Experts of a small language model.
Size: 8 layers, vocabulary 27065.
Experts: 16 experts in each of 8 layers, 176 SwiGLU neurons an expert, 2 picks a token, a softmax router.
Training: a variant of Muon for the experts, 339M tokens.
Below are experts of layer 3 (counted from 0) of a mixture-of-experts language model. Rows are named router (the router's row for the expert), gate (a neuron's input weights, with its number), up (a neuron's input weights, with its number) and show model dimensions 56-111. Each number is 128 + 24 x the weight over its row's rms, rounded and kept within 0 to 255.
Before each expert's rows: "mostly gets" lists some tokens that are sent to it at least half of the time. This comes from a sample of Wikipedia text that the model never trained on.

# expert 12
mostly gets: ", the", " and", ", and", "\".", ", but", "\""
router [156 136 124 161 147 158  96 141 149 132 164 146 138 127 116 162 140 113 150 109  93 135 175 145  98 119 137 106 119 140 166 124 121 159 121 121 102 138 116 147 135 108 144  98  90 108 148 195 122  94 153 126 116 133 143 148]
gate0 [106 180 134 103 131 138 165 143 117 116 122 156 141 112 108 133 183 116  98 154 163 150  60 108 115 149 144 161 146 146 157 128  92 101 155 124 119 124 143 109  91 111 128 116 106 146 149 106 122 149 135 145 136 114 133 130]
up0 [ 96 133 113 143 106 140 171 151 146 120 164 149 126 125 158  93 137 140 134 142 180 125 160 115 143  83 120 148 135 175 142 102 116 142  85 149  82 172 135 123 128 139 138 135 128 130  88 142 110 131  82  95 131 114 123 146]
gate1 [129 131 120 153 140 147 165 146 118 110 195 131 155 137  91 107 150 140 105 136 100 137 111  87 106 120 140 137 121 113 176 128 140 181 120 155 200 181 113 122 123 141 126 130 141 177 159 178  97  93 129 134 142 158 113 156]
up1 [126 168  96 149 141 169 178 135 104 117 102 152 158 119 123 134 160 189 140 101 103  90 142 111 102 100 121 162 144 133 142 146 119 108 145 111 137 132 121 117 142 150 114 126 135 132 145 179 117 104 121 155 140 157 125 125]
gate2 [154 119 147 126 138 138 154 131 161 166 121 154 178 141 134 130 122  74 108 124 138 140 148 130 141 156  93  93 127  95 190 107 109 100 153 116 148 130 160 160 115 102 152 159 130 111 123 117 104  94 114 181  66 119  87 126]
up2 [123 144 117 128 119 181 106 100 119 113 119 157  47 116 137 126 127 170 146 159  83 121 141 132 113 122 138 117 146 144 122 149 159 134  86 100 105 113  98 122 142 145 125 107 138 145 125 191 140 129 122 109 118 130 153 157]
gate3 [ 91  95 108 138 125 109 141 106 109 144 101 141 144 111 126 137 153 121 155 132 149 112 131 106 113 116  89 140 133 103 139 165 137  61 117 119 135 107 110 145 127 148 146 135 105 108 153  76 130 108 119 143 117 127 122 159]
up3 [ 90 109 111 134 108 104 125 121 127 164 133 142  94 135 133 126 152 168 114  77 121 133 106 169 126 107  89 143 145 145 146 132 153 100  94  95 134 137 118 168 115 129 133 157  91 107 158 104 105 125 108 146  84 105 124 142]
gate4 [151 148 168 157 137 126 168 140 173 130 108 145  97 119 125 101 146 128 138 181 120 137 175 143 109 149 155  94 140 123 194  91 109 150 114 141 183 148 144 140 124 112 117 166 157 110 119 137 126 136 118 175 153 154 125 137]
up4 [154 123  82 152 135 161  96 132 153 164 130 125 114 136 137 126 118  90  97 127 109 135 158 130 128 172 123 136 138 115 173 116 161 111 131 147 129 123 116 102 115 118 186 135 158 117 106 161 156 109 102 136 148 100 137 125]
gate5 [147 113 153 135 140 181 126 125 154 130 172  96 151 106 175 100 137 144 132 128 113 123 128 115 125 137 103 120 191 121 167  83 123 141 134 121 168 142 154 144 131 150 122 154 136 100 131 116 123 134 116 121  75 134 137 115]
up5 [139 139  97 104 153  77 146 103 155  74 103 147  72 134 130 119 122  88 168 135 154 113 109 123 130 115 169 124 105 129 115 131 110 140 126 166 145 150 136 115 182 128 116 117 137 164 134 134 145  92 176 160 155 119  92 128]
gate6 [140 129 128  96  85 120 120 133 139 128 135  86  99 118  87 107 115 130 101 116 170  71 104 150 103 136 101  93 100 120 120 142 143 149 125 143 113 143 152  94 168 140 118 117 109 111 149 109 172 129 150 110 120  97 122 122]
up6 [103 119 100 164 134 102 115 121  82 112 138 127 128 130  80 166 128  98 137 139 102 112 140  95 124 132 102 182 169 102 118 135 106 144 145 133 153 131 107 170 171 105  92  93 135 106  70 147 138  81 146 142 144 103 145 169]
gate7 [136 138 116 100 176 176 149 143 134  95 142 133 108  85 160 114 117 131 150 111 164 171  72 145 134 104 138 114 116 120 121 152 155 140 100 140 165 107 180 102 159 160 118 133  84 129 110 146 112 142 172 107  98 135 155 172]
up7 [111  86 172 141 109 171 148 122  94 114 130 112 102 123 127 110  91 127 122 151 145 104 101 138 111 120 181 138 124 105 102 118 122 105 126 145 102 133 162 123 138 132 107  91 101 124 149 145 145 130 132 104 128 116 105 127]
gate8 [107 103 144 142 147 133 145  97 140 187 106 168 137 131 130 126 144 185 127 127 162 109 134 127 143 105 145 156 177 125 111 123  72 161 151  83 109 100 172 171 153 136 165 187 145 120 117 102 122 120 146 141 117 102 100 136]
up8 [110 152 151 175 111 165 155 123  98 119 156 128 128  98  87 127 126 108  87 124 119 130 137 107 111  97  83  95 176 182 126 134 114 150 130 125 173 128 181  98  99 137 140 128 127 141 116  94 138 131 144 143 129 118  96 125]
gate9 [123 148 112 138 138 119  98 122  94 129 163 164 104 144 138  92 135 128 132 117 124 130 157 147 160  92 124  89 151 112 117 122 157 103  73  93 118 164 111 143 144 116 165 158 101 168 125 144 137 104 150 157 124 115 145 133]
up9 [117 131 148 131 130 107 154 151 133 121 138 128 139 106 129 145 121 135  82 114 114 138 146 126  89 168 127 130 108 144 150 106 123 141 178 120 115  98 108 167 125 129  98 114 133  97 127 116 146 136 117 104 120 117 100 155]
gate10 [138 110  96  92 107 138 134 121  91 127 158 138 121 149 153 126 132 113 136 114 128 157 103 144 175 177  68 141 137 122 145 139 102 140 111 122 147 118 133 136 131  65 108 164 154 113 126 116  90 159  84 110 135  91 152 154]
up10 [147 138  89 150 133  91 137 106  98 134 178  96 109 117 129 128 129 149 134 137 151 125 150 142 118 113 117 166 130 176 124 156 130 143 134 165 127 116 136 130  97  98 124 117 109 138 123  99 105 134 136 102 119 115 117 192]
gate11 [164 171 157 119 105 108 113  92 146 122 121 152 162  83 123 117 108 112 132 140 140 143 105 114 134 124 106 152 132  80 173 158 147 142 142 107 136 170  86 180 148 154 132 131 145 144 117 125 173 118 174 149 120 127 141 142]
up11 [ 93 126 157 155 131 138 149 173 130  83 167 174 136 134  87 119 125 134 108 139  88  97 136 120  80  94 108 122 122 136 121 146 124 106 106 150 127 131 113 143 109 119 157  96 157 105 163 102  77 163 121 172 146 173  93 149]
gate12 [ 76 109 127 150  84 112 138 132  99 131 103 175 161 141  91  98 103  82 111  99 113 135 111 117 145 105 123 132 160 151 124 141 128 169 113 144 163 116 101 119 139 161 142 148 109 151 168 143 139 148 146 114 127  99 111 144]
up12 [117 124  84 114 129 126 135 119 119 132 137  94 131 128 132 163 150 133 142 132 120 141 109 118 142 194 132  93 101 147 155 117 141 106 133 123 140 116 133 100 129  90 144 138 164 117 113 153 125 136  92  91 139  96 148 121]
gate13 [142 132 161 139 118 135  98 113 122  95 128 160 142 152 153  65  97 118 146  81 159 101 124 101 118 134 119 116 133 125 136  95 111 129 123  98 110 101 148 149  96 123 139 125 111 116 152  97 139 121 133 117 107 131 118 121]
up13 [ 72 172 170 109 154 118  89 183 123 151 120 123 159 128 176  97 132 107 137 122 126 139 155 134 105  84 140 132  90 112 133 106 141  96 106 122  97  85 127 166 104 159 127 137 160 144 131 131 141 147 153 149 133 141 101 137]
gate14 [136 133 104 125 127 144 126 144 115 141 170 147 142 130 143 123  49 179 124 151 139 142 123 129 139 141 142  90 123 143 143 140 148  94 142 125 105 126 162 161 104 140 105 117  95  95 129  89 138  88 122 147 137  97 178 118]
up14 [ 99 133 151 138 143 120 114 122 125 151 121  99 117 133 109 101 187 102 133 113 139 149 127 106 105  79 128 147 115 123  98 122 114 152 121 110 122 163  81 129 166 135 138 141 166 144 121 170 143 153 139 106 133 122  61 135]
gate15 [155 172 116 153 160 143 151 127 167 138 152 147 110 107 114 146 131 137  79 168 187 115 123  97  82  94 138  94 127 161 118 135 154 131 131 116 135 139 131 135 137 118  93 149  95 174 129  68 153 152 107 147 155 136 116 149]
up15 [121 144 132 128 108 125 107 140  89 110  99 142  99 133 122 148 167 130 143 103  78 167  78 153 175 118 137 166 125 161 145 122 135 152 104 134 130 134 139 140 134  52  89 109 132 131 148 141 137  74 156 121 149 136 117 107]
gate16 [ 88 150 108 168 116 138 164 145 104  97 123 136 151 110 133 106 142 143 127 100 164 159 158 106 122 119 162 119 159  96 104 115 125 138 123  99 100  95 168  92  95 129 117 117 129 115 107 136 135 132 126 124 102 119 181 147]
up16 [142 124 111  87  69 108 142 135 112 118 138 120  98 144 133 111 114 136 121 127 161 154 167 116  95 123 122 114 170 107 115  59 123 123 157 106 144 189 133 124 118 116 158 155 135 171 122  96 140 134 112 109 157 119 151  85]
gate17 [113  87 124 106 123 130 121 127 114 177 136 118 132 116 118  85  87 149 125 152  77 167 108 169 147 130 126 111 162  83 105 122 145 118 139 143 146 115 123  87 140 134 118 130 176 113 128 119 117 147 111 106 189 167 109  89]
up17 [138 142 124 141  92 122 122 141 115  75 100 128 151 112 119 182 147 152 126 125 155 151 153  92 111 130 108 140 157 129 131 129 145  84 136 127 116  92 132 137 127 132 102 167 137 215  98 135 102 118 139 149 158 112 139 148]
gate18 [135 180 120 139 130 143 164 152 149 123 119 131 141 118 122 132 129 115 122 137 153 138 118 127 142 140 137 131 103 142 142 140 119 113 122 133 199 101 128 135 143 140 112 127 171 142 105 112 145 137 113 146 112 125 134 120]
up18 [ 77 122 127 106 141 144 124 127 119 130 127 133 101 130 125 123 132 172 109  65 108 160 111 142 100  95 128 122 101 104 138 124 159  97 169 135 101 123 136 122 124 118 134 117  96 125 114 133 127 117 122 157 158 129 142 142]
gate19 [102 141 184 129 147 119 170 145 108 191 113 146 107 131 123 106 132 137 129 153 161 138 110 117  83 146 143 151  97 130 111 156  98 145 122 115 129 102 111 102  87 155 117 126 127 133 150 123 127 126 118 131 149 118 157 134]
up19 [112 133 143 148 121 136 116 144 146 160 121 101 126 152 133  81 113 114 126 141 123 120 122 159 165 111 138 121  79 123 135 125 147 101 129 120 144 119 115  86 126 105 117 181  94 115 125 124 159 132 131 140 143 114 175 137]
gate20 [109 131 130 108 112 101 165 138 156 150 166 115 160 116 139 129 117  82 128 119 106 114 138 146 104 139 120 136 137 110 130 110  72 146 156 143  98 116 107 131  98 137 101 129 133 140 145 133 127 128  87 116 115 125 108 136]
up20 [107 152 128 120 161 136 157 138 142 121 151 115 105 147 103 143 152  87 128 124 100  91 110 121 151 157 121 141 115 153 157 103 134 142 129 140 156 131 128 125 153 116 112  99 131 112 152 137 109 165 118 102 114 125 113 123]
gate21 [ 96 108 140 152 130 120 118 138 131 132 137 160 117  99  99 122 120 131 164 132 148  84 145 106  98 139 121 119 109  91 158  90 107 133 102 127 152 129 139 128 135 119 108 142 141 159  91 144 154 110 167 122 116 116 149 138]
up21 [110  87 123 156 102 141 141 143 100 131 114  95 153 134  64 144 112 127 131 128 118  96 120 102 139 110 138 136 161 103 122 108 124 151 153 160 199 140 144 138 108 131 132 138 121 138 139 109 127 115 162 119 117 123 102 126]
gate22 [110 130 103 134 123 161 125 107 128  98 130 161  92 110 133 171  95 140  93  84 168  83 127 131 174 133 133  98 106 151 157 112 171 115 155 134 143 142 188 168 111 115 165 131 144 121  99 120 135 141 126 132  83 143 106 108]
up22 [124 138 133 137 178 110 129 111 146 130 118 151  91 115 122 150 118 120 134 117 157 138 153 115 141 123 123 152 128 120 121 141 147 161 141 114 132 101 145 106  91 146 109 160 110 139 137 141 207 140 126 123 155 131 129 141]
gate23 [149 143 129 129 132 136 171 147 149 138 142 146  96 107  97 164 121 125  87 160 144  85 157 132 133  97  54 112 162 127 135 135 119 113 108 133 122  91 153 126 118 143 119 142 159 121 154 198 141 117 146 155 123 146 146 125]
up23 [ 85 136 134 112 129 125 131 142 104 123 117 149 129 150  93 168 167 117 124  70 111 135  99 138 113  97  66 109 125 107 120 153 133  87 131 135 115 105 100 140 170 118 103  96 151 115 135 161  97 167 131 128 122 152 108 112]
gate24 [111 118  99  96 137 145 141 107 125 140 119 178 107 111 150  87  88  97 115 161 108 116  85 116 162  92 156 118 117 126 126 135 109  93  78 167 146 138 113 142 115 136 161 126 129 136 113 137 131 112 159 123 162 116 159 119]
up24 [135 145 166 145 122 108 129 119  95 138 138 158 141 101 127 102 114 130 144 134 138 121 119 143 165 119 150 145 139 104 115 182 157 127  95 120 137 131  90  93 103 111 127 130 158 119 137  91 127 127 151 100 119 100 128  87]
gate25 [113 111 122  86  96 148 153  95 122 168 106 168 172 142 114 117 123 109 109  99  99 155 124 125 116 146 147 119 129 149 119 166 105 147  93 167 150 125 127 133 100 143 178 120 106 155 129 146 127 124 137 142 134 132 119  95]
up25 [194 100 149 145 153 138 125 161 116 106 109 123 106 140 117 145 134 118 108 156 122  96  92 111 112 136 168 137 166 123 117  89 176 131 138 123 107 116 149 148  81 114 141 111 109 153 120 129 136 141 124 111 121  93  88  74]
gate26 [125  86 115  95 139 146 126 115 131 121 115 139 146 155 155 116 106 102 115 135 158 121 140 124 136  87 164 116 117 143 117 136 158 114 108  51 184 127 141 184 165 122 122 110 127 116 145 102 111 138  90 137 143 162 102 101]
up26 [107 101 124 120 112 141 142 139 107 151  88 149  75 148 127 122 144 149  97 115 130 133 158 144 160 140 148 130 131 121 151  95  99  96 136 106 136 132  85 133 134  99 126 138 117 144 126 132 141  92  84 144  91 125 177 127]
gate27 [168 139 142 145 139 138 137 155 179 109 181 158 167 137 116 133 137 154 102 159  92 138 165 127 141 152 115 153 158 129 156 127 118 101 108 119  99 114 154 147  86 120 141 149 135 132 111 131 130  94 116 174  99 174 155 122]
up27 [163 115 105 147 130 142 131 123 136 130 132 104 102 117 135 112 154 177 104 154  98 157 157  98 125 182 140 112 124 111 172 134 150 149 149 143 121 102  93 145  90 127 126 158 110 120 144 100 138 113 124 142 123 156 143 152]
gate28 [146 134 143 141 139 127 111 140 140 120 140 163 136  98  89 150 129 109 142 175  77 146 105 160 141 103 156 163 150 128 111 144 143 131 163 108 168 107 137  77 136 189 104  83 107  99  87 171 116  97 176 158 145 137 119 133]
up28 [ 77  91 138 115 137 169 119 140  93 110 139 107 152 147  83 124 128 111 134  89 121 138 143  98  66 147 138 150 135 103 129 154 134 186 145 102 102 130 137 131 130 102 154  92 129 134 159 142 155 138 123  68 128 114 143 154]
gate29 [ 99 133 104 145 130 148 148 130 101 125 118 119 169 140  89 150 145  88 111 204  92 127 112 130 101 152 107 138 155  93 146 146 100 114  93 104 142 120 114 117 144 101 129 133 145  95 161 115 146 151 122 156  54 124 119 118]
up29 [129 110 112 104 125 142 141 165 110 162 155  68 141 106 128 153 134 168 102 127 143 162 151 100 134  96 100 124 108 161 134 132 112  92 143 133 102 105 119 129 141 109 127 130 128 131 128 145 150 134  74  89  64 123 170 112]
gate30 [105 153 119 189 118 135 111 132 138 108 140 138 155 143 110 128 121 170 124 110 113 122 148  96 109 132 110  87 119 152 151  93 153 140 145 135  89 116 169 130 106 122 134 142 131 119 140 130 134 128 156 139 118 147 175 137]
up30 [102 126 158 152 100 148  63 137 142 117 145 170 146 141 139 144  96 130 128 109 139 125 109 132 124 130 133 104 169 157 106  83 173 108 139  96 115 137 144 138  98 127 133  80 146 150 123 103 125 124 127 162  98  83 151 144]
gate31 [122 141 118  90 125  88 135 117 129 164 112 148 145 114 118 125 124 178 154 152 144 144 147 131 110 124 179 110 157 145 145  84 153  91  55 120 125 149 102 144 131  99 107 136  99 120 126 114 163 141 114 126 140  79 101 120]
up31 [ 80  96 122 153 130 126 137 131 102 105 102 127 172 140 139  97 100  85 117 137 130 142 130 130 113 134 116 128 114 167 166 172 132  95 179 136 103 111 149  91  97 119 136 132 120 140 117 109 165 140 129  79 107 146 126 128]
gate32 [108 154 146 140 165 134 152 142 141  84 109 108 152 120 118 100 138 123  95 145  86 157 138 137 112 136 131  95 141 147 110 123 162 114  87 128 103 124 115 142 142 108  92 162 119 101 140 145  94 145 135 113 144 109 129 120]
up32 [147 144  86 153 110  63 128 111 105 141 120 128 127 152 118 131 125  86 145 152 126 139 141 162 128 127 131 115 137 111 178 161 144 131 113 123 130 151 152 114 110 130 132 111  87 128  93 123 137 123 159 154 141 117 150 137]
gate33 [109 102 116 135  95 140 108 125 145 121 120 140 178 114 128 150 148 153 137 170 129 135  94 133 104  73 115 106 125  97 138 111 110 110 122 113 117 108  90 110 108 104 111 114  93 131 192 135 120 118 133 103 117  75 120 130]
up33 [111 101 117 151 100 109 156 112 124 133 145 138 142  92 115 186 129 157 129 139  73 117 153 134 150 126 121 100 114 130 140  87 130 106 138 107 152 102 141  87 135 129 142 128  97 116 196 174 175 146 190 134 178 112 100 163]
gate34 [176 129 132 144 114 114 159 131 121 135 131 189 159 108 125 127 139 167 135 155 136 107  88 121 158 115 130 132 169 152 126  82 127 123 163 108  91 127 182 138 121 141 117 155 114 127 135 103 125 153 157 137 160 123  94 145]
up34 [125 142 148 107 135 142 101 140 163 147 139 136 131 114 143 145 131 128 131 129 132 153 125 151 127 140 134 119 149 145 160 193 133 141 107 167 105 138 122 122 152 100 130 122 172 155  94 137 146 111 116 176 140  83 154 154]
gate35 [105 190 142 100 135 147 116 141 144 133 135 118 108 116 133 124 113 113 115 142 113 135 121 129 131 105  97 104 113 148 105 145 102 110 162 130 132 134 101  84 141 174 121 176  95 147 118 141 166  99 129 129 188 125 138 103]
up35 [133 151 124 127 120 171 113 120 141 117 153 115 114 139 147  86 102 122 141 130 111 118 169 148 104 100 125 169 108 148 106 112  87 100  99 121 123 155  51 154 123 164 139 151 126 157 139 121 159 111 136 111 148 105 128 123]
gate36 [ 96 133 140 145  74 140  61 100 119 152 117 154 121 171  93 139 134  96 151 116 125 154 146 114 121 175 132 107 131 116 137 145 128 116  98 117 136  96 126 118 129  97 164 174 118 155 104 137 109 136 153 134 147 126 120 148]
up36 [154 126  75  87 165 121 112  91 148 133 114 123 153 138 110  92 103 146 146 135 125 117 155 142 139  95 163 110 120 157 151 143 145 178  90  80 128 151  94 172 107 155  62 101 160  96 128 131 155  75 133 122 126 101 111  93]
gate37 [181 137 134 128 126 103  87 174 166 150 159 141 115  87 150 145 126 112 144  81 148 136 145 120 106 135 130 100 151 123 127 129 120 126 149 147  81 104  81 112 127 156 124 138 151  69 113 135 129 144 174 121 138  87 172 158]
up37 [119 126 164 133 134 124 134 122 124  97 148 107 103 119 145 145 131 158 113 119 156 169 153 157 120 116 118 128 129  94 159  84 143 139 155  80 139 108 105 139 133 138 117 115 115 121 105 131 105  72  94 136  86 149 137 130]
gate38 [ 73  98  97 128 111 110 119 112 147 143 131 137  88 136 125 104 122 139  82 141 121 133 143 110 158 111 185  95 113 121 154 132 104  69 141 120 164 104 117 140 122 100 127  90 129 106 127 110 122 142 113 116 125  69 158 149]
up38 [ 70 127 108 138 148 106 130 106  94 123 143 145 148 118 116 105 126 106 129 143 165 148 147 107 161 105 155 127 151 126 106 128 139 103 108 133 122 136 136 158  71 103 145 130 130 117  97 126 129 138 101 109 138 105 142 133]
gate39 [107  83 153  83 104 110 144  89 120 149 113 122 117 127 124  75 111 119 115 140 126 169 138 133 184  82 108 107  95 116 108 121 109 128 176 166 114 106 154 129 133  86 138 101  78 121  96  84 149 159  66 112 148 109 102 161]
up39 [153 146 133 149  98 110  88 122 105 123 145 123  87 153  81 100 122 121 141 111 163  99  85 106 129 126 129 136 161 135 153 137 144 206  76 103 128 138 138 131 120 208  88 144 171 154 123 109 154 100 163 144 102 107 119 156]
gate40 [125 121 175 124 121 156 124 124  85 113 126 131  82 143 141 123 106 117 150 127 118 118 140 150 118 139 153 110 136 156 124  82 136 116 165 122 178 134 119  92 141 147 141 158 111 129 134 137 146 126 137 135 165 123 159 138]
up40 [127 109 134 156 121 176 151 122 115 103  81 119 114 181 176 112 158 136 122 137 103  87 126 100 137 129 128 115 131 148 132  93 121 130 169 137 176 104 123 115 126  91 160 123 140 143 133 109 151 128 105 140 128 119 165 103]
gate41 [162 134 125 130  85 131 113 122 140  98 156 128  59 134 105 153 103 106 142 136 123 138 119  84 128 197 144 115  96 132 159 119  99 130 143 142 151 154 143 135 120  86 111 159 130 114 129  86 160 154  92 139 113 132 117 137]
up41 [ 95  89 142 115 135  81 135 177 163 135 128 159 167 129 111 146 147 153 111  96 114 165 145 124 148  69  99  77 148 156 123 124 161 162 147 125 111 129 140 123 186 129 120 124 124  97 123 142 128 126 165 131  93 147 118 125]
gate42 [113 106 105 160 101 136 150 121  94 161 121 124 137 128 113 151 153  96 117 122 141 114 106 125 158 146 166 152 144 122 112 103 102 144 121 103 162 124 128 138 147 102 100 110 166 107 107 102 104 116 132 161  75 131 136 144]
up42 [142 103 164 105 154 163 101 141 136  93 117 145 130 129 130 140 143 149 107 180 137 107 146 116  63 136 158 120 117 108 155  90 164 118 141 151 123 140 130 164 140 156 150 120 101 122 159 122 153 172 118  79 134 124 120 125]
gate43 [121 158 166 106 156 148 138 163 164 118 181 131 148  80 129 108  98 184 133 128  99 156 118 101 143 100 131 107 117 107 131 162 143 112  87 123 129 140  75 125 131 137 106 127  97 142 122 145 108 107 136 136 152 146 107 153]
up43 [120 151 131  81 154 167 119 131 131 135 136 142 147 147 159 126 120 181 157 131 134 133 143  68 105 141 136 117 141 108 138 136 143 100  86  97 139 138 142  89 144 129 121 130  97 123 154 159 152 170 158 111 139 142 114 150]
gate44 [117 151 125 136 112 138 156 124 112 156 162 141 158 111 179 116  57 152  95 156 134 143 146 129 157 161 135 113 162 141 120 111 160 104 145 144 135  89 150 112 122 133 126 130 127  97 139  89 148 132 158 142 158 120 163 108]
up44 [172 111 142 140 111 114 123 150 140  98 105 109  69 127 101 109 186 103 132  88 115 107 135 118  88 126 128 147 127 112 136 139  91 114  96 120 155 133 120  99 114 146 144 164 110 152 106 146 108 110 105 140  91 143  96 123]
gate45 [158 176 111 114 100 141 167 149 128 116  97  74 161 101 126 137 165 165 140 147 111  57 139 117  99 132 170 129 127 150 130 138 151 150 149 155 111 107 103 143 111 117 157 105 114 119 112  95 153 145 122 117 136  98 118 118]
up45 [129 166 146 117 170 118 101 112 106 152  87 145  95 182 130 113 132 114 137 134 121 138 117 117 160 133 146 115 126 125 121 138 113  95 146 140 160 124 121 145 100 133 125  98 150 163 130 150 118 109 133 139 129 123 173 106]
gate46 [ 89 177 119 120 152 139 138 129 128 121 152 130 153 102 157 142 138 153 115  94 126 126 115 108 149 132 148  86 148  97 135 140 137  41 145 111 124 108 106 115 109 126 110 153 121 144  95 119 135  95 123 151 105 141 103 139]
up46 [156 147 150 101 127  92 144  94 111 162 123  80 130 151 107  75 200 142 135 141  89 124 160 152 129 125 127 122 131 138 137 129 140 157 147 149 121 182 143 130 169 133 147 124 106 114 135  98 169 120 120 117 157 120 145 110]
gate47 [120 140 175 121 108 143 145 145 116 148 116 155 149 146 151 131 106 140 174 159 135 153 160 117 131 176 129 120 152 123 145 177 169 118 125 119  99 145 127 152 130 136  93 141  88 137 157 119 140 169 138  93 136 134 118 145]
up47 [150 131  80 168 133 147 148 137 149 141 151  96 113 136 106 117 148 116 135  98 133 123 110 100  96 100 114 147 137  97 135 118 127 129 103 117 146  93 135 128  96 134 176 146 104 132 113 122  88 108 107 109 150 147 109 137]
gate48 [113 141 149  76 129 127 117 206 134 172 151 154 112 102 120 142 144 117 135 126 134 167  92 103 168 119 119 118 130 143 133 113  97 133 120 114 104  83 147 104 145 147 122 149 135 148 120 154 117 164 126  95 100 140 135 149]
up48 [171 114 132 114 142 108 125 168 151 129 140 123 153 152 126 127 143 103 169 125 160 163  83 115 148 144  84 141 133 126 150 135 123 139 136 133 115  82 166  98 159 122 122 149 118 132 116 150  62 110 150 108  95 136 144 151]
gate49 [133 112 108 139  73 113 114 146 112 109 124  99 117 102 170 142 100 136 150 141 123 114  87 110  84 143 151 115 123 136 133 117 112 136 157 174 185 171 106 106 114 127 158 137 148 105  77  93 167 160 173 112 147 106 142 108]
up49 [161 112 124 141  95 111 181 125 138 165 118 114 110 122 133 116 147 157 116 132  88 158 157 147 120 119 102 143 114 121 122 124 156 132 117  95 109 156 157 126 143 124 137 119 120 112 145 154 124 119 125  99 145 138 108 171]
gate50 [114 138  98 116 176 130 122 113  93 124 139 167 124 109 122 115 102 142 112 181 128 131 122 119 159  90 131  99 100 148 149 113 143 137 132 112 126  95 146 132  81 112 156 123 134 117 170  58 125 131 108 148  91 156 165 147]
up50 [133 102 131  90 142 131  98 143 108  98 147 147 154 111 119 169 115 161 129 195 164 116 158 130 121 102  97 119 130 124 119 132 137 148  91 149 127  38 120 116 131 100 114 102 104 158 152 100 110 125  92 131 156 178 131 142]
gate51 [137 153 118 109 126 121 139 112 114 123 138 142 144 117 147 158 156 113 121 118  95 112 133 136 194 136 134 127 136 136 142 114 118 162  94 103 105 123 148 148 109 120 122 168 139 110 121 149 137  76 149 131 111 142 128  87]
up51 [148 163 175 161 120 160  95 154 115 150  87 100  85 126 144 183 115 113 151 153 150 130 174 140 114 109  91  77  84 114 145 154 177  97 152 151 111 111 176 143 155 127 122 130 129 160 131 117 116 133 135 128 142 141 132 133]
gate52 [132  79 132 159  92 114 113 119 134 198  91 116 134  76 105 131 131  85 139 138 106 132 130 149 125 143  86 105 157 130 137 159 143 156  95 102 142 158 149 134 137 163 136 128  89 120 105 122 150 111 108 125 189 134 129 100]
up52 [ 91 103 119 118 108 133 108 139 159 192 122 150 119 141 145 126 121 107 144 177 150 144 130 153 105 133 121 133 136 120 146 138 117  81 168 121 146 108  88 125 159 126 144 136 113 118 111 110 144 109 122 131 169 113 104 117]
gate53 [ 96 145 135 144 116 114 126 147 157 121 145 119 101 122 140  93 138 147 147 100 104 122 146  99 136 136 143  89 155 117 145 135 118 108 141 133 147 137 160 106 130 145 187  95 153 117 106 139 160 106 120 142 120 148  92 134]
up53 [153  70 109 136  99  98 144 147 150 123 103 133 121 130 124 153 141 170 146  96  79 115 133 143 136 123 138 155 157 128 116 149 146 143 101 102 126 134  89 112 151  51 147 101 109 137 132 112  98 150 101 106 111 112 120 131]
gate54 [139 155  79  83 148 124 176 125 120 130 112 135 155 120 141  72  95 127 122 105 142 125 114 131 122 130 157 117 146 100 145 148 150 128 148 113 104 148 142 117 157 118  81 127 125 103 107 137 154 142 131 126 114 125 137  71]
up54 [114 126 130  83 126 109 141 136 124 128 116 120 157  92 137  94 118 137 110 117 115 115 151 102  90 144  85 113 131  85 138 136 143  85 141  98 142 109 109 135 144 133 125 138 129 149 145 122 155 130 152 136 138 115  99  83]
gate55 [160 142 125 111 123  95 144 178 126 152 156 157 149 142 157 121 154 121 132 155 100 167 144  96 175 155  93 144 158 135 141 100 129 115 118 155 126 139 168  91 139 142  93 152 178 118 142 106 133 141 149 117 100 156 126 139]
up55 [108 134 107 143 110  84 126 123 143 139 110 123 116 143 133 144 146 127 111 125 111 145 159 174 138 166 147 161 126 112 120 171 130 135 159 141 133 143 133 150  99 119 158 131  96 121 173 175 127 136 113 143 134  89 141 141]
gate56 [107 134 197  95 135 169 109 130  86 126 116 126  99 135 155 131 148 128  79 133 149 138 125 118 166 167 118 146 113 165 129 123 138 123 140 124 108 145  88 180 133 105 107 122 145  99 106 175 134 102 140  98 137 110 125 138]
up56 [173 124 131 104 150 139 108 128 124 119 141 158 148 131  92 114 127  92 133 131 176  94  89 113 109 183 131 100 129  78 136 114 134 157 122 172 133 118 149 118  95 106 132 120 177 118 128  89 125 121 161 116 103 116 113  96]
gate57 [107 120  97 143 144 135 111 110 109 153 152 152 134 133 134 101 165 105 128 124 115  84 167 123 163 105 170 122 141 144 136 115 135 120 109 119 128  79  53 149 148 118 126 147  89 122 127 117 128 109 139 140  79 135 198 136]
up57 [ 98 161 130 123 159 133 155 106 140 154 118 127 147 118 118 109 173 101 115 150 136 105 131 152 126 123 103 167 122 138 118 103 121 141 133 125 117 189 193 127 141 147 138 107 177 143 133 152 113 106 163 148 107 120 126 157]
gate58 [168 137  94 178 119 129 121 133  93 103  94 107 134 144  72 158 141 140 127 174  76 107  92 115 133 123 112 145 148 113 130 132 126 152  88 130 156 118 125 140 128  95  92  81 113 116 136 207  86  72 142 174 128 133 167 135]
up58 [139 132 150 139  93 122 114 100 135 134 132 128 104  87 107 130  82 128 136 153 136 113 136 146 148 122 150 113 130 126 116 102 122 114 100 154 112 119 125 146 121 126 134 131  94 126 112  57 158 154 128 146 115 106 130 154]
gate59 [139  99 107 123 139 146 101 158 126  90 102 113  90 127 130 178 151 128 136  96 110 171 193 152 163 143 120 120 105 131 128 115 141 149  93 137 138 113 128 139 133 102 115 148 131 108 132 130 132 120 103 125 146 152 101 125]
up59 [175 115 111 153 131 162 110 144 165  90 132 131 112 159 125 123 141 145 170 130 120 120 127 146 121 135 104 124 193 125 159 162 112 129 144 158 107 128 159 144 127 122 153 115  90 141 123 113 160 108 129  88 143 159 147 119]
gate60 [159 124 146 115 156 106 101 109 127 143 129 140 138 108 122 180 135  86 133 129 132 145 118 149 127 129 130 167 113 134 115 120 115 146 121 112  94 132 126 129 114 117 146 133 134 128 138 138  89 103 135 129  81 136 104 163]
up60 [115 156 127 103 110 107 134 118 159 106 105 115 131  79  98 150 150 101  91 103 146  74 140 117 117  98 113 143 149  87 114 104 130 112 147 132 115  95 163 146  85 124 130  97 129 143 116  88  99 154 115 119 142 106 143 188]